{"moe_layers": [0, 1, 2, 3, 4, 5, 6, 7, 8, 9], "normalize_top_k": true, "norm_place": "pre", "positions": "rope", "init": "normal", "lr": 0.00107, "decay_shape": "linear", "batch_tokens": 65536, "doc_mask": true, "train_tokens": 304500000, "steps": 4647, "dataset": "wikipedia_en"}
Below are experts of layer 3 (counted from 0) of a mixture-of-experts language model. Rows are named router (the router's row for the expert), gate (a neuron's input weights, with its number), up (a neuron's input weights, with its number) and show model dimensions 192-287. Each number is 200 + 20 x the weight over its row's rms, rounded and kept within 0 to 999.
After each expert's rows: a language model's description of what the expert responds to; "comes after" lists some tokens at least twice as common just before its tokens as in all text. This comes from a sample of Wikipedia text that the model never trained on. Tokens count by the router's weight.

# expert 21
router,217,212,211,196,220,185,204,205,200,233,219,212,209,227,164,207,219,222,201,218,197,169,194,179,192,230,149,180,209,216,186,192,218,202,196,178,205,225,209,211,194,199,187,214,195,190,158,206,223,197,181,223,186,184,226,226,196,213,231,195,184,196,177,183,208,181,213,199,201,195,202,189,201,230,176,196,155,186,192,170,189,173,182,164,185,217,198,225,212,213,202,211,207,195,207,191
gate0,222,212,174,185,226,166,237,192,180,185,195,230,184,244,172,203,215,182,190,213,198,199,193,193,159,211,180,201,213,198,205,150,222,187,204,178,187,199,158,219,212,184,211,212,183,196,184,209,253,203,207,195,203,179,223,234,185,202,196,192,205,210,194,190,214,249,186,207,199,214,180,226,179,216,181,239,202,197,208,195,203,210,205,218,223,205,213,185,196,200,224,203,179,167,213,197
up0,221,211,205,234,188,183,213,190,186,173,198,233,190,157,192,200,184,231,179,204,191,165,181,190,177,204,184,200,215,184,192,159,219,194,147,213,183,183,187,207,204,189,238,229,190,177,183,189,190,222,190,194,185,187,202,224,179,201,199,199,169,202,219,194,185,216,163,205,219,191,214,223,194,204,194,196,209,219,207,157,217,207,235,171,171,208,219,225,184,182,169,191,198,161,184,171
What it handles: Quantifiers and determiner modifiers. Quantity and degree words after the or a, such as most, two, some, several, many, other, highly, plus opening quotes and section headings.
comes after: " the", " a", "|", " an", "-", " The"

# expert 30
router,196,151,235,222,202,221,198,197,191,202,187,210,156,181,215,213,211,195,167,202,186,181,154,208,180,197,213,200,217,199,198,214,183,217,200,217,198,206,224,173,186,198,207,187,187,190,221,200,191,159,213,165,151,191,204,209,224,245,223,188,220,214,167,212,226,216,172,218,183,187,203,191,210,165,191,181,182,213,178,155,209,221,176,199,175,219,242,222,221,225,220,218,221,202,224,192
gate0,193,180,231,181,160,165,218,197,200,182,211,207,171,209,202,202,197,207,159,203,191,197,209,190,193,220,197,177,194,209,233,192,215,187,160,152,211,190,216,185,237,218,235,235,190,145,218,177,165,205,194,197,200,187,189,227,226,215,204,218,200,225,189,210,192,162,195,205,229,193,178,170,229,182,193,202,214,191,195,199,220,225,208,201,208,177,200,190,207,208,212,255,218,240,230,189
up0,205,183,209,208,230,199,211,203,179,208,179,209,211,169,181,190,208,246,215,187,221,180,180,208,198,197,215,170,201,229,222,219,194,211,167,202,218,214,192,205,209,198,231,238,194,205,188,211,223,194,159,220,184,226,203,180,166,180,231,182,151,191,202,194,239,190,206,176,193,189,170,209,219,207,173,223,195,228,206,179,211,204,202,221,205,220,208,217,200,223,203,193,208,204,205,185
What it handles: Head nouns after determiners. Common nouns following the, a or his, such as game, film, idea, city, album, scene, award, usually followed by of or punctuation.
comes after: " the", " The", " a", "'s", " his", "The"

# expert 17
router,216,176,206,216,212,189,227,189,185,145,189,206,187,197,174,175,243,202,220,189,196,198,183,194,224,201,231,169,163,235,169,195,197,180,217,196,203,235,224,190,214,202,188,216,187,185,196,198,195,191,215,205,219,184,180,183,178,185,217,189,211,189,176,180,218,181,213,194,161,213,202,220,196,203,201,176,188,229,202,188,188,227,204,218,217,207,222,204,202,225,183,218,246,217,181,190
gate0,225,212,194,215,200,223,216,194,187,199,212,183,201,198,204,190,187,163,196,191,242,210,225,176,185,212,201,189,172,169,180,209,199,185,168,202,189,197,203,181,175,191,195,256,241,202,201,230,231,245,184,211,221,198,179,217,204,210,195,227,192,179,222,198,199,209,238,196,240,179,192,243,201,194,202,195,231,193,193,197,206,214,212,201,157,157,184,170,220,181,190,182,182,212,198,176
up0,185,160,182,176,184,197,202,178,124,205,229,235,198,161,208,216,209,188,216,196,201,187,190,224,242,179,223,197,201,232,213,162,211,200,222,234,190,193,231,182,193,182,210,176,189,183,209,192,225,216,218,189,174,219,203,210,162,226,200,190,183,205,190,208,190,230,187,204,192,214,214,200,203,229,197,188,188,207,238,196,222,214,168,236,199,235,235,230,186,229,225,189,162,183,230,183
What it handles: Headings and commas. Section-heading markers == and ===, heading words like Filmography, and commas and pipes in lists, credits and biographies.
comes after: ".\n\n", "==", " |\n\n", " |\n", "\n", "\n\n"

# expert 14
router,180,186,212,189,210,165,211,212,201,186,194,194,202,207,203,223,235,201,227,225,178,187,191,227,201,185,205,216,238,184,220,166,187,213,208,232,223,219,184,200,198,208,175,217,207,195,207,175,180,205,171,199,179,190,243,161,208,166,222,178,204,209,206,175,221,195,224,193,231,215,225,197,201,182,163,201,220,212,235,196,195,204,232,222,206,191,204,174,227,172,218,201,209,175,184,246
gate0,219,195,205,170,177,198,185,213,213,206,237,202,172,217,206,186,204,167,231,222,235,171,215,197,227,177,180,180,196,174,210,219,217,172,223,146,176,215,176,154,206,182,197,215,195,194,201,171,187,245,199,206,219,182,216,188,185,170,211,180,204,210,210,183,198,224,181,217,197,196,212,184,238,198,197,232,189,216,160,205,205,209,224,225,220,188,185,207,161,197,190,181,222,211,235,191
up0,197,250,231,228,179,224,209,194,200,202,212,170,221,179,211,187,229,204,186,183,191,245,203,211,196,230,212,195,173,188,183,224,216,206,207,229,210,216,219,204,205,211,181,197,177,138,187,214,245,174,242,174,187,206,197,186,219,207,214,183,208,176,190,186,191,213,202,210,209,175,209,206,204,210,208,185,206,229,217,192,184,171,194,187,165,199,217,198,203,162,186,203,187,192,173,175
What it handles: Proper noun heads. Capitalized words inside institutional names and titles, often after of or the, such as Register of Historic Places, Major League, Labour, United.
comes after: " of", " the", " in", ",", " to", " and"

# expert 1
router,203,223,196,211,178,226,211,213,180,219,183,213,203,217,219,255,183,179,163,210,255,155,235,212,166,210,176,209,167,202,198,219,231,216,177,205,250,218,214,205,195,202,207,190,227,191,180,191,195,179,230,213,181,203,155,199,156,182,213,216,232,210,182,179,164,159,208,168,185,198,177,205,201,227,212,207,202,234,205,203,249,194,230,147,207,197,161,235,226,168,212,184,216,223,178,203
gate0,188,198,208,205,206,251,202,176,168,195,186,241,192,172,183,218,212,179,191,229,202,211,200,206,198,214,197,254,217,168,164,164,141,211,224,211,208,186,200,223,217,175,200,241,200,206,208,223,203,206,207,203,169,225,222,204,204,183,182,180,241,181,178,212,190,197,172,214,195,173,212,180,181,220,206,204,201,200,178,204,198,232,184,168,164,220,203,179,192,193,178,207,216,173,215,181
up0,197,179,197,194,180,186,199,199,200,204,202,207,194,258,248,214,214,222,196,190,172,194,202,202,220,193,189,188,201,197,212,199,199,208,215,173,184,179,211,207,216,227,256,183,186,191,252,178,193,180,219,211,231,184,183,188,213,218,211,164,159,191,192,179,200,200,216,158,188,188,191,193,191,169,212,176,245,172,204,192,206,192,179,226,166,187,210,241,213,199,185,198,175,205,194,202
What it handles: Articles and determiners. Articles and possessive determiners opening a noun phrase, mostly after prepositions or verbs, such as the, a, an, his, their.
comes after: " of", ".", " with", " on", " is", " for"

# expert 7
router,221,219,214,175,224,188,236,186,191,207,167,201,228,168,218,220,192,171,179,197,174,214,153,211,179,216,222,199,180,208,202,201,206,221,195,168,193,201,209,195,210,222,208,174,212,198,206,193,257,192,219,235,205,169,232,201,218,196,191,189,197,203,219,200,215,199,201,195,222,198,179,213,205,247,226,219,236,195,178,193,197,181,199,212,183,211,232,236,190,238,170,197,203,229,185,192
gate0,188,196,213,183,178,201,184,206,214,199,181,202,176,235,171,191,205,165,200,221,173,134,195,167,215,210,191,210,240,192,234,241,190,211,224,179,188,196,200,197,187,166,151,198,201,194,202,194,195,187,193,166,193,208,202,222,227,183,232,200,190,185,231,203,138,225,218,226,208,227,247,200,211,195,205,224,199,176,191,211,132,234,195,202,188,183,174,214,223,174,212,220,182,173,216,179
up0,170,189,219,225,200,219,188,185,215,197,170,197,215,214,214,222,183,230,202,209,225,189,171,202,204,210,236,221,221,197,210,240,229,209,215,207,223,184,238,211,207,225,218,171,205,190,189,219,217,205,183,179,214,180,171,248,203,148,233,197,169,178,220,194,160,165,175,214,186,213,197,208,218,210,195,213,217,232,180,188,186,196,195,160,164,185,175,200,215,190,212,181,190,197,231,179
What it handles: Auxiliaries and main verbs. Finite verbs and auxiliaries right after the subject in narrative prose, such as was, is, had, been, not, allowed.
comes after: " was", " he", " is", " were", " it", " to"

# expert 18
router,231,201,213,175,201,223,177,230,187,195,203,193,177,204,214,202,204,206,213,173,186,200,158,211,240,201,157,199,197,225,234,216,174,166,199,229,207,215,196,179,190,200,219,202,231,195,207,166,181,186,209,214,189,202,174,184,184,209,215,180,185,159,185,192,217,183,245,197,257,212,200,202,221,202,172,237,215,183,216,199,234,180,210,209,189,195,221,221,209,225,214,238,194,202,194,214
gate0,180,214,207,195,181,193,213,218,210,195,209,196,178,157,190,194,226,176,226,188,189,199,213,195,151,175,175,175,207,213,197,188,228,168,211,216,207,215,196,223,200,219,189,185,218,191,174,219,193,198,184,207,222,224,204,147,210,225,202,218,178,190,225,199,179,222,215,153,220,205,217,198,179,214,164,172,185,179,212,235,154,208,219,208,205,227,202,181,198,218,194,219,175,193,175,164
up0,194,204,154,166,212,189,197,211,219,205,198,183,220,210,220,209,180,231,182,232,235,165,175,214,196,204,186,183,208,206,178,172,226,214,197,194,189,215,180,217,170,215,212,230,166,226,177,189,209,208,179,211,181,168,188,207,196,173,195,224,215,173,225,181,196,175,242,188,197,227,173,203,198,185,214,179,201,169,210,190,198,198,200,179,206,222,197,194,231,218,200,175,234,227,173,217
What it handles: Verbs and activity nouns. Content verbs and nouns after to, was, he or not, such as tie, chart, hold, pick, led, distributed, and sports words like basketball.
comes after: " to", " and", " was", " he", " not", " He"

# expert 20
router,186,217,236,208,210,218,203,217,206,195,198,203,218,213,196,194,197,212,224,197,199,196,196,186,215,185,230,173,214,180,207,206,187,203,196,179,150,200,183,199,180,262,212,192,196,202,208,178,219,199,151,183,174,194,170,240,202,193,176,173,185,228,213,213,190,183,174,200,242,168,189,213,216,220,244,222,208,219,194,191,192,210,192,207,207,179,152,192,188,147,216,194,173,206,197,236
gate0,220,183,247,203,188,202,202,222,206,202,222,207,181,178,170,197,227,220,201,202,192,193,231,238,204,224,195,194,180,196,196,207,202,191,212,185,203,178,215,178,232,214,209,208,184,208,172,197,180,226,215,210,197,192,202,191,200,183,206,224,171,205,169,214,177,217,207,214,197,169,198,179,165,202,205,240,187,245,191,254,241,186,199,195,194,214,212,193,230,179,199,182,202,178,183,218
up0,181,206,211,217,174,183,211,203,175,180,234,179,212,200,185,190,199,202,198,174,214,200,200,180,180,195,162,195,182,199,220,199,197,216,229,200,201,187,154,209,197,196,207,148,210,193,174,175,189,190,244,221,201,195,184,186,175,192,206,207,213,206,218,180,222,182,213,176,182,130,215,190,207,189,183,227,174,200,182,215,193,222,225,220,173,229,181,179,237,196,192,184,200,152,187,217
What it handles: Year prefixes. Century digits opening a year after a month or in, such as 20 in 2019 and 19 in 1991, plus spaces before numbers.
comes after: " ", ",", " (", "–", " in", " January"

# expert 29
router,226,212,162,224,163,210,197,178,183,231,194,211,180,202,221,213,171,213,226,206,228,197,158,199,174,229,214,230,203,171,175,213,204,191,199,207,190,191,215,237,200,218,203,176,241,225,199,234,228,186,224,173,206,228,163,174,240,190,167,193,181,191,184,217,200,196,224,172,171,218,215,224,198,180,206,209,198,220,216,193,240,192,183,177,174,179,178,171,180,211,168,164,195,199,226,186
gate0,235,210,174,216,189,197,189,210,210,199,199,192,161,207,190,218,190,198,209,171,183,205,222,175,191,193,175,244,201,194,184,225,223,206,204,225,185,213,200,218,206,220,197,205,174,175,197,223,188,198,179,217,210,192,219,140,180,198,216,191,188,186,177,168,159,208,200,186,186,185,200,185,219,206,164,166,185,237,242,187,198,154,189,213,189,190,200,241,199,215,242,208,221,189,216,178
up0,191,213,217,191,225,162,153,200,189,223,220,213,222,238,195,201,194,183,199,228,192,198,207,235,201,193,229,224,191,216,201,217,211,218,239,154,223,191,182,160,172,217,206,205,171,212,187,202,180,186,183,195,170,216,212,215,207,180,196,209,199,221,221,155,196,213,229,186,218,190,202,182,180,206,161,223,178,205,201,198,190,187,223,203,212,224,208,208,234,191,213,216,199,204,177,196
What it handles: Clause connectors. Relative pronouns and conjunctions starting a new clause after a comma or bracket, such as which, who, but, However, and It.
comes after: ",", ")", "),", " District", " Jr", " County"

# expert 15
router,190,165,229,182,251,193,177,220,219,167,232,223,180,225,204,197,184,221,209,193,194,211,242,224,221,192,186,190,192,203,204,172,213,181,184,182,210,242,210,187,207,181,182,214,187,228,189,185,201,178,199,199,180,197,221,222,224,195,185,202,193,204,183,223,189,199,216,209,198,177,198,204,190,204,219,200,207,174,172,194,196,210,220,190,228,190,205,243,228,237,193,186,225,241,183,183
gate0,184,200,210,237,213,190,173,209,222,159,217,182,206,182,227,210,215,254,185,201,200,178,191,256,221,212,161,194,217,215,201,208,208,211,209,184,235,159,224,226,230,207,186,177,184,147,187,187,221,169,185,196,176,214,176,225,188,228,188,226,188,240,193,174,181,207,196,181,197,159,182,191,186,213,181,251,154,204,206,186,191,209,223,182,228,195,213,177,199,194,208,206,185,185,227,174
up0,203,217,177,166,189,222,197,241,185,190,218,222,186,195,213,195,206,217,209,188,204,219,197,229,226,160,172,201,194,242,200,217,229,197,190,230,199,157,218,200,160,212,209,191,215,187,188,178,196,151,213,190,244,212,195,171,204,226,239,188,187,179,198,226,177,228,243,167,214,213,213,215,207,212,208,206,173,209,197,174,183,214,219,224,198,186,210,189,202,174,202,199,189,200,218,195
What it handles: Space before numbers. Standalone space tokens just before a number, especially dates after "on" (on 25 January) and numeric cells in tables.
comes after: " |", "|", ":", ";", " on", "-"

# expert 26
router,201,200,185,220,196,207,208,225,208,204,194,218,232,187,216,236,156,172,200,218,206,179,192,242,218,211,196,190,194,191,200,208,159,225,254,234,185,183,210,192,196,234,213,178,198,172,214,192,236,201,189,205,191,212,229,197,210,212,210,192,208,174,195,214,172,200,200,216,175,205,227,239,233,203,228,198,234,190,202,219,217,163,181,203,191,236,201,197,160,213,173,192,201,211,198,191
gate0,199,216,196,184,220,182,204,223,232,211,190,204,208,218,196,201,206,210,195,211,220,223,183,227,174,164,211,199,187,205,215,227,180,205,186,204,209,187,214,171,207,231,217,187,193,195,174,199,203,226,204,184,218,225,188,183,209,203,204,209,213,201,218,199,211,229,216,185,221,173,180,212,222,217,171,216,197,186,176,181,183,244,193,194,171,209,219,218,220,175,173,195,192,229,166,154
up0,209,176,206,215,189,225,187,200,203,196,183,196,184,180,212,180,216,182,199,193,164,179,211,200,187,232,188,161,177,163,210,209,202,190,222,188,209,198,168,227,240,177,184,176,193,187,206,180,208,165,230,155,208,210,192,190,188,188,216,196,194,206,203,172,224,203,170,189,187,239,164,199,163,187,207,183,200,192,247,184,211,236,215,245,218,220,190,207,201,196,185,210,190,171,187,239
What it handles: Descriptive verbs, units. Participles and units in infobox and stub text, such as located, born, built, described, km, °W, plus table divider rows.
comes after: ".", ",", "18", "19", "20", " was"

# expert 6
router,196,200,205,231,211,182,216,197,190,196,199,163,223,204,209,208,217,210,219,243,201,227,218,175,242,190,176,190,210,189,193,179,248,220,212,188,194,177,187,189,201,233,208,208,232,188,157,208,212,190,189,198,232,206,209,171,159,159,229,219,211,203,222,176,204,198,169,202,197,179,221,228,208,203,183,222,209,201,175,213,190,172,222,203,168,208,175,195,184,182,205,205,190,224,189,225
gate0,188,164,175,234,196,178,196,208,213,180,199,221,203,195,200,237,215,208,206,195,185,207,220,170,185,176,209,184,203,199,208,220,189,206,179,189,181,205,226,179,208,227,230,169,194,208,242,197,205,238,184,237,204,199,201,179,203,228,201,252,178,208,208,218,194,168,195,201,219,184,187,199,194,202,176,178,173,203,197,217,198,192,186,190,216,189,177,217,212,227,189,203,204,229,196,169
up0,166,184,202,163,196,207,200,207,192,188,229,225,211,198,199,221,205,171,183,176,192,205,220,182,182,201,192,196,206,218,196,212,208,218,168,203,176,194,220,229,226,211,188,165,207,218,241,163,237,187,206,209,202,172,205,196,181,224,209,242,158,185,202,242,232,196,191,192,214,179,193,225,194,215,162,205,202,160,175,160,203,210,162,183,184,184,204,174,220,232,201,181,226,201,209,210
What it handles: Range and score connectors. "to", "and", "|" and similar links between numbers in scores, vote tallies, year ranges and tables, as in 6–4 to, 1993 to 1997, plus units like ft, kg, °.
comes after: "0", "1", "6", "3", "5", "2"

# expert 27
router,187,205,211,234,205,190,197,198,220,168,204,193,192,213,183,188,198,182,200,160,209,243,199,236,210,205,194,179,202,206,174,191,214,201,191,218,178,209,178,190,212,227,222,202,181,191,234,191,189,210,228,183,259,186,190,234,213,192,205,223,203,152,195,194,209,221,209,253,189,185,219,194,198,189,231,190,167,206,202,223,203,183,220,195,187,221,205,208,236,221,216,192,196,187,202,219
gate0,191,209,197,227,189,217,220,202,236,208,223,214,202,168,207,190,205,238,152,183,224,208,182,194,207,159,198,194,201,261,234,180,207,203,213,188,211,187,204,186,163,201,189,206,170,226,167,234,195,197,190,190,203,185,214,196,196,204,215,194,187,196,162,180,209,194,193,182,204,178,184,205,192,190,200,190,163,180,186,185,203,181,223,155,225,201,199,192,181,222,196,202,217,191,229,215
up0,207,195,195,201,179,202,193,204,214,205,167,206,183,177,210,154,201,208,200,185,202,206,235,170,195,189,181,192,196,230,220,178,200,205,178,178,239,225,220,200,189,190,183,204,219,219,208,189,204,174,180,197,213,178,227,198,156,177,199,177,218,182,173,226,219,197,171,202,185,195,205,212,198,216,148,176,208,189,196,193,196,201,242,181,207,225,193,193,240,206,201,224,189,204,227,220
What it handles: Commas, pipes, list dashes. Commas after clauses, table pipes at row starts, list-item dashes after line breaks, and comparative "-er" endings like fuller, meaner.
comes after: " |\n", "\n", "19", ")\n", "20", ".\n"

# expert 8
router,191,225,205,187,201,181,242,199,191,198,206,235,188,214,225,177,178,193,218,191,200,176,150,238,226,209,186,216,257,197,222,173,212,206,168,238,180,213,177,190,185,185,179,224,224,203,221,248,212,204,217,201,188,208,228,214,213,193,201,194,231,201,171,191,206,225,247,208,207,245,172,199,218,200,239,207,188,211,189,172,183,183,195,192,240,190,214,210,181,180,158,180,185,196,190,229
gate0,205,173,197,198,194,190,173,213,225,236,185,166,202,231,198,197,195,241,202,228,212,189,164,191,226,200,212,173,195,199,228,179,209,230,211,193,223,210,220,206,193,176,195,217,235,167,209,241,181,208,194,158,183,207,199,217,208,167,218,169,230,198,215,226,207,185,227,227,138,208,207,201,172,215,164,196,187,194,165,164,186,193,175,177,199,231,192,201,189,194,217,178,219,211,209,162
up0,225,217,194,195,210,183,152,175,196,213,229,215,203,189,249,205,189,210,211,207,201,193,206,221,182,192,207,218,221,183,200,194,161,192,169,176,205,221,151,231,210,183,217,203,176,196,197,148,200,198,203,206,187,196,211,210,215,197,183,190,209,219,222,209,233,207,210,249,196,195,201,188,243,216,189,190,206,234,217,192,196,208,180,224,216,192,224,189,165,191,178,213,187,216,203,216
What it handles: Function words, months. Determiners, as and that after prepositions or verbs in prose, plus month names after in or of, such as as far as, the, October.
comes after: " in", " of", " In", "In", " to", " from"

# expert 3
router,212,219,175,194,178,207,190,212,242,187,195,184,184,213,207,215,190,193,208,182,193,188,172,211,180,208,224,216,207,210,181,215,190,199,229,195,177,185,169,223,207,198,193,194,174,213,236,186,194,179,200,202,202,183,215,198,207,185,230,193,192,218,195,191,203,207,193,238,174,218,199,215,208,211,171,199,211,195,183,218,176,189,207,172,203,203,183,220,221,182,231,200,203,204,183,213
gate0,172,184,260,184,243,196,192,232,202,194,174,169,211,231,191,204,236,222,169,160,193,217,197,196,238,173,204,201,177,182,211,235,215,195,199,173,201,211,199,182,211,201,203,195,199,224,205,204,182,203,201,211,218,179,189,213,191,194,165,243,212,200,188,189,180,177,197,202,206,180,225,186,186,205,206,202,185,203,183,174,173,174,219,201,201,222,208,187,186,199,208,200,176,186,259,176
up0,149,233,213,214,214,182,198,209,201,217,212,187,202,202,172,214,187,208,223,183,205,195,193,234,191,207,161,206,183,217,200,194,170,180,184,195,223,187,222,227,190,201,137,192,222,188,215,183,220,200,268,205,175,196,196,152,222,222,199,175,208,205,185,221,197,189,228,167,198,212,174,198,178,195,220,179,212,216,248,182,180,184,190,227,181,168,219,197,201,172,222,182,199,162,202,199
What it handles: Digits, time words, pronouns. Digit pieces inside years and catalogue numbers, plus time words (time, year, century, ago), he/she pronouns and numeric magnitudes like million.
comes after: "20", "19", ".", "18", "00", "10"

# expert 0
router,191,195,214,225,211,198,222,181,194,165,202,204,206,209,218,172,203,187,188,215,218,218,222,172,233,178,223,187,187,235,216,202,221,177,190,172,217,177,214,221,212,221,202,202,174,220,185,181,176,214,172,206,236,159,187,237,168,214,181,208,177,203,206,216,171,196,173,214,206,167,243,208,182,176,231,190,200,194,221,208,226,188,212,194,183,193,167,217,200,223,226,233,196,193,209,222
gate0,206,208,208,218,170,239,232,222,197,213,225,202,182,176,207,214,223,198,193,205,223,181,186,220,215,163,198,214,206,207,188,236,160,182,227,182,179,189,174,177,181,173,166,211,199,182,187,188,165,197,223,194,202,186,179,194,157,205,211,180,149,209,200,226,199,240,143,147,205,172,185,183,230,186,190,187,230,205,192,221,227,196,216,170,174,198,192,196,200,202,188,206,201,195,204,211
up0,192,160,167,187,218,176,212,184,203,203,149,183,200,175,195,212,199,156,183,156,176,215,209,216,194,210,198,188,196,216,196,175,209,197,158,210,222,219,172,165,217,212,194,172,176,206,209,207,183,169,181,245,192,175,224,173,202,233,203,245,224,199,207,177,181,206,196,223,179,211,182,224,188,214,177,233,171,211,209,216,174,179,214,209,236,193,216,211,240,177,212,225,206,202,204,215
What it handles: Sentence-opening prepositions, "of". Mostly "of" after a noun, plus sentence-opening adverbials like During, While, In, Although and the comma in dates such as "July 5,".
comes after: ".", " ", " \"", " (", ".\n\n", " one"

# expert 2
router,219,231,184,217,187,221,201,196,196,212,181,204,197,249,180,226,183,196,194,181,238,212,221,192,220,191,206,180,182,187,206,176,209,176,195,205,213,198,207,210,208,203,177,178,211,184,220,172,207,233,222,225,211,203,245,190,268,161,159,173,236,182,177,208,212,191,226,215,218,217,174,205,224,184,167,196,198,222,180,176,177,180,172,232,202,220,177,219,199,219,219,220,178,189,203,194
gate0,162,210,191,208,238,239,199,205,182,204,223,176,202,200,199,210,195,228,214,205,205,183,211,165,175,201,187,175,184,173,225,208,153,240,195,209,188,219,211,197,154,221,213,203,205,225,225,210,194,201,184,212,173,199,221,175,217,221,186,192,179,246,255,185,233,183,238,257,215,185,250,208,205,208,183,248,220,174,194,216,173,185,201,201,197,196,224,240,190,227,192,200,213,161,213,208
up0,204,214,172,171,202,229,263,178,229,226,253,164,232,179,190,180,192,226,187,194,183,221,184,207,164,200,203,225,231,212,193,193,208,200,209,198,211,194,187,187,239,202,194,205,193,196,202,211,187,200,197,220,209,172,235,187,209,212,203,179,173,187,211,173,172,161,189,221,225,194,170,205,178,196,192,202,163,176,181,225,194,199,221,202,201,236,205,196,197,226,225,221,252,181,226,191
What it handles: Table statistic numbers. Small numbers in sports and chart tables and census figures, such as goal totals, points and chart peaks like 6, 28, 87.
comes after: " ", "–", " (", "-", " $", "/"

# expert 19
router,170,214,179,203,221,194,156,238,197,199,204,201,197,207,193,202,196,168,182,175,202,188,194,221,196,185,204,199,160,183,174,212,178,164,195,202,226,206,224,235,188,243,173,207,199,189,174,174,192,174,202,247,187,231,221,163,153,223,210,206,218,219,199,195,177,172,212,213,217,188,202,226,196,211,210,183,159,173,181,171,220,194,208,220,207,211,213,180,218,217,180,191,172,205,168,236
gate0,198,174,185,204,212,211,201,208,189,214,193,172,213,187,198,214,211,223,192,185,203,194,205,165,186,216,178,215,235,200,212,223,177,228,232,236,202,142,207,193,209,167,178,254,232,184,194,208,210,207,187,204,187,205,208,176,193,181,252,175,220,172,210,239,201,205,205,223,216,193,174,180,171,197,202,182,195,187,181,195,192,207,210,213,193,252,176,195,180,228,188,173,236,187,217,216
up0,219,220,220,222,174,228,190,177,255,192,232,195,213,200,189,182,225,225,206,195,185,197,188,203,215,161,234,191,168,235,209,190,218,181,160,189,219,209,229,204,218,213,210,178,219,139,191,197,187,211,194,205,236,188,211,205,220,185,198,233,175,175,204,168,151,217,196,206,192,191,212,245,224,202,200,233,189,203,181,194,219,196,231,142,215,191,199,187,194,204,194,241,219,185,232,199
What it handles: Spaces before numbers. Bare spaces, open parentheses and dashes just before numbers in tables, coordinates and infoboxes, such as Population (2023), Density: 163.
comes after: " |", "\n", ";", " /", ")\n", ":"

# expert 13
router,163,229,185,190,188,200,230,232,243,196,201,220,185,203,204,177,182,208,169,202,180,230,238,181,197,184,173,238,196,195,173,196,223,166,211,170,193,208,239,202,194,196,141,205,170,199,186,184,223,199,179,223,207,222,190,206,175,171,210,210,206,212,218,190,187,208,200,170,212,191,205,184,167,222,159,195,157,180,229,215,201,210,203,208,227,240,171,190,190,196,193,204,212,232,217,207
gate0,201,195,165,211,203,215,224,209,172,202,195,190,206,220,237,199,179,227,211,188,208,192,216,158,185,197,169,205,221,179,183,205,203,169,168,189,221,186,181,200,214,200,172,181,187,173,218,211,188,226,191,182,203,212,214,191,212,224,185,236,187,218,206,175,189,184,206,225,204,202,221,186,186,219,208,156,195,192,214,197,183,206,196,179,169,219,181,222,219,193,183,206,211,175,213,206
up0,227,199,195,195,195,186,227,189,231,217,188,222,193,209,211,170,192,159,196,227,208,200,193,247,190,197,182,213,186,201,216,209,183,198,188,254,219,218,198,198,222,186,197,197,179,231,180,230,197,180,185,176,231,204,217,203,178,232,200,212,243,193,205,155,205,187,223,185,188,187,226,191,187,193,184,193,191,201,217,176,222,199,183,217,234,218,203,190,200,200,177,176,180,214,215,240
What it handles: Infobox field starts. First token of a field or cell in infoboxes, lists and tables, such as Area code, Website:, first names, digits, dashes.
comes after: " |", "-", "|", ":", ";", "="

# expert 25
router,195,220,184,201,206,209,176,194,211,181,175,172,192,198,215,148,192,234,168,209,197,186,196,194,224,194,245,200,188,149,199,176,202,165,202,196,195,204,203,191,185,203,196,207,221,193,206,189,188,230,227,218,181,229,173,173,166,187,199,224,194,197,187,204,187,206,195,219,210,189,201,203,191,209,204,194,189,180,248,211,195,193,200,177,181,207,195,200,194,199,184,209,203,208,214,208
gate0,189,194,207,221,214,178,193,220,177,200,195,237,192,171,195,188,166,195,209,206,213,254,197,206,166,199,225,226,206,187,235,189,215,215,212,202,190,194,215,207,188,184,195,193,184,232,209,191,216,182,183,188,218,181,203,194,189,195,207,163,164,212,208,221,228,220,182,199,198,184,236,185,200,214,195,179,165,151,192,231,183,193,226,231,213,195,184,181,178,184,217,233,202,202,172,176
up0,186,207,164,176,196,210,185,185,239,188,193,152,211,208,223,202,195,194,220,214,187,154,195,195,202,218,222,197,192,183,195,237,205,232,149,192,239,183,209,192,191,170,201,221,243,205,211,214,186,191,209,183,222,198,219,229,215,196,206,222,201,213,200,210,226,222,195,217,189,214,164,202,198,189,214,197,209,214,178,192,177,221,194,215,224,187,208,188,197,221,176,169,215,199,232,198
What it handles: Name and title starts. First names and name prefixes, sentence openers and opening quote marks of song titles, such as John, Le, After, "Suzanne.
comes after: ",", ".", " \"", " and", "\"", "-"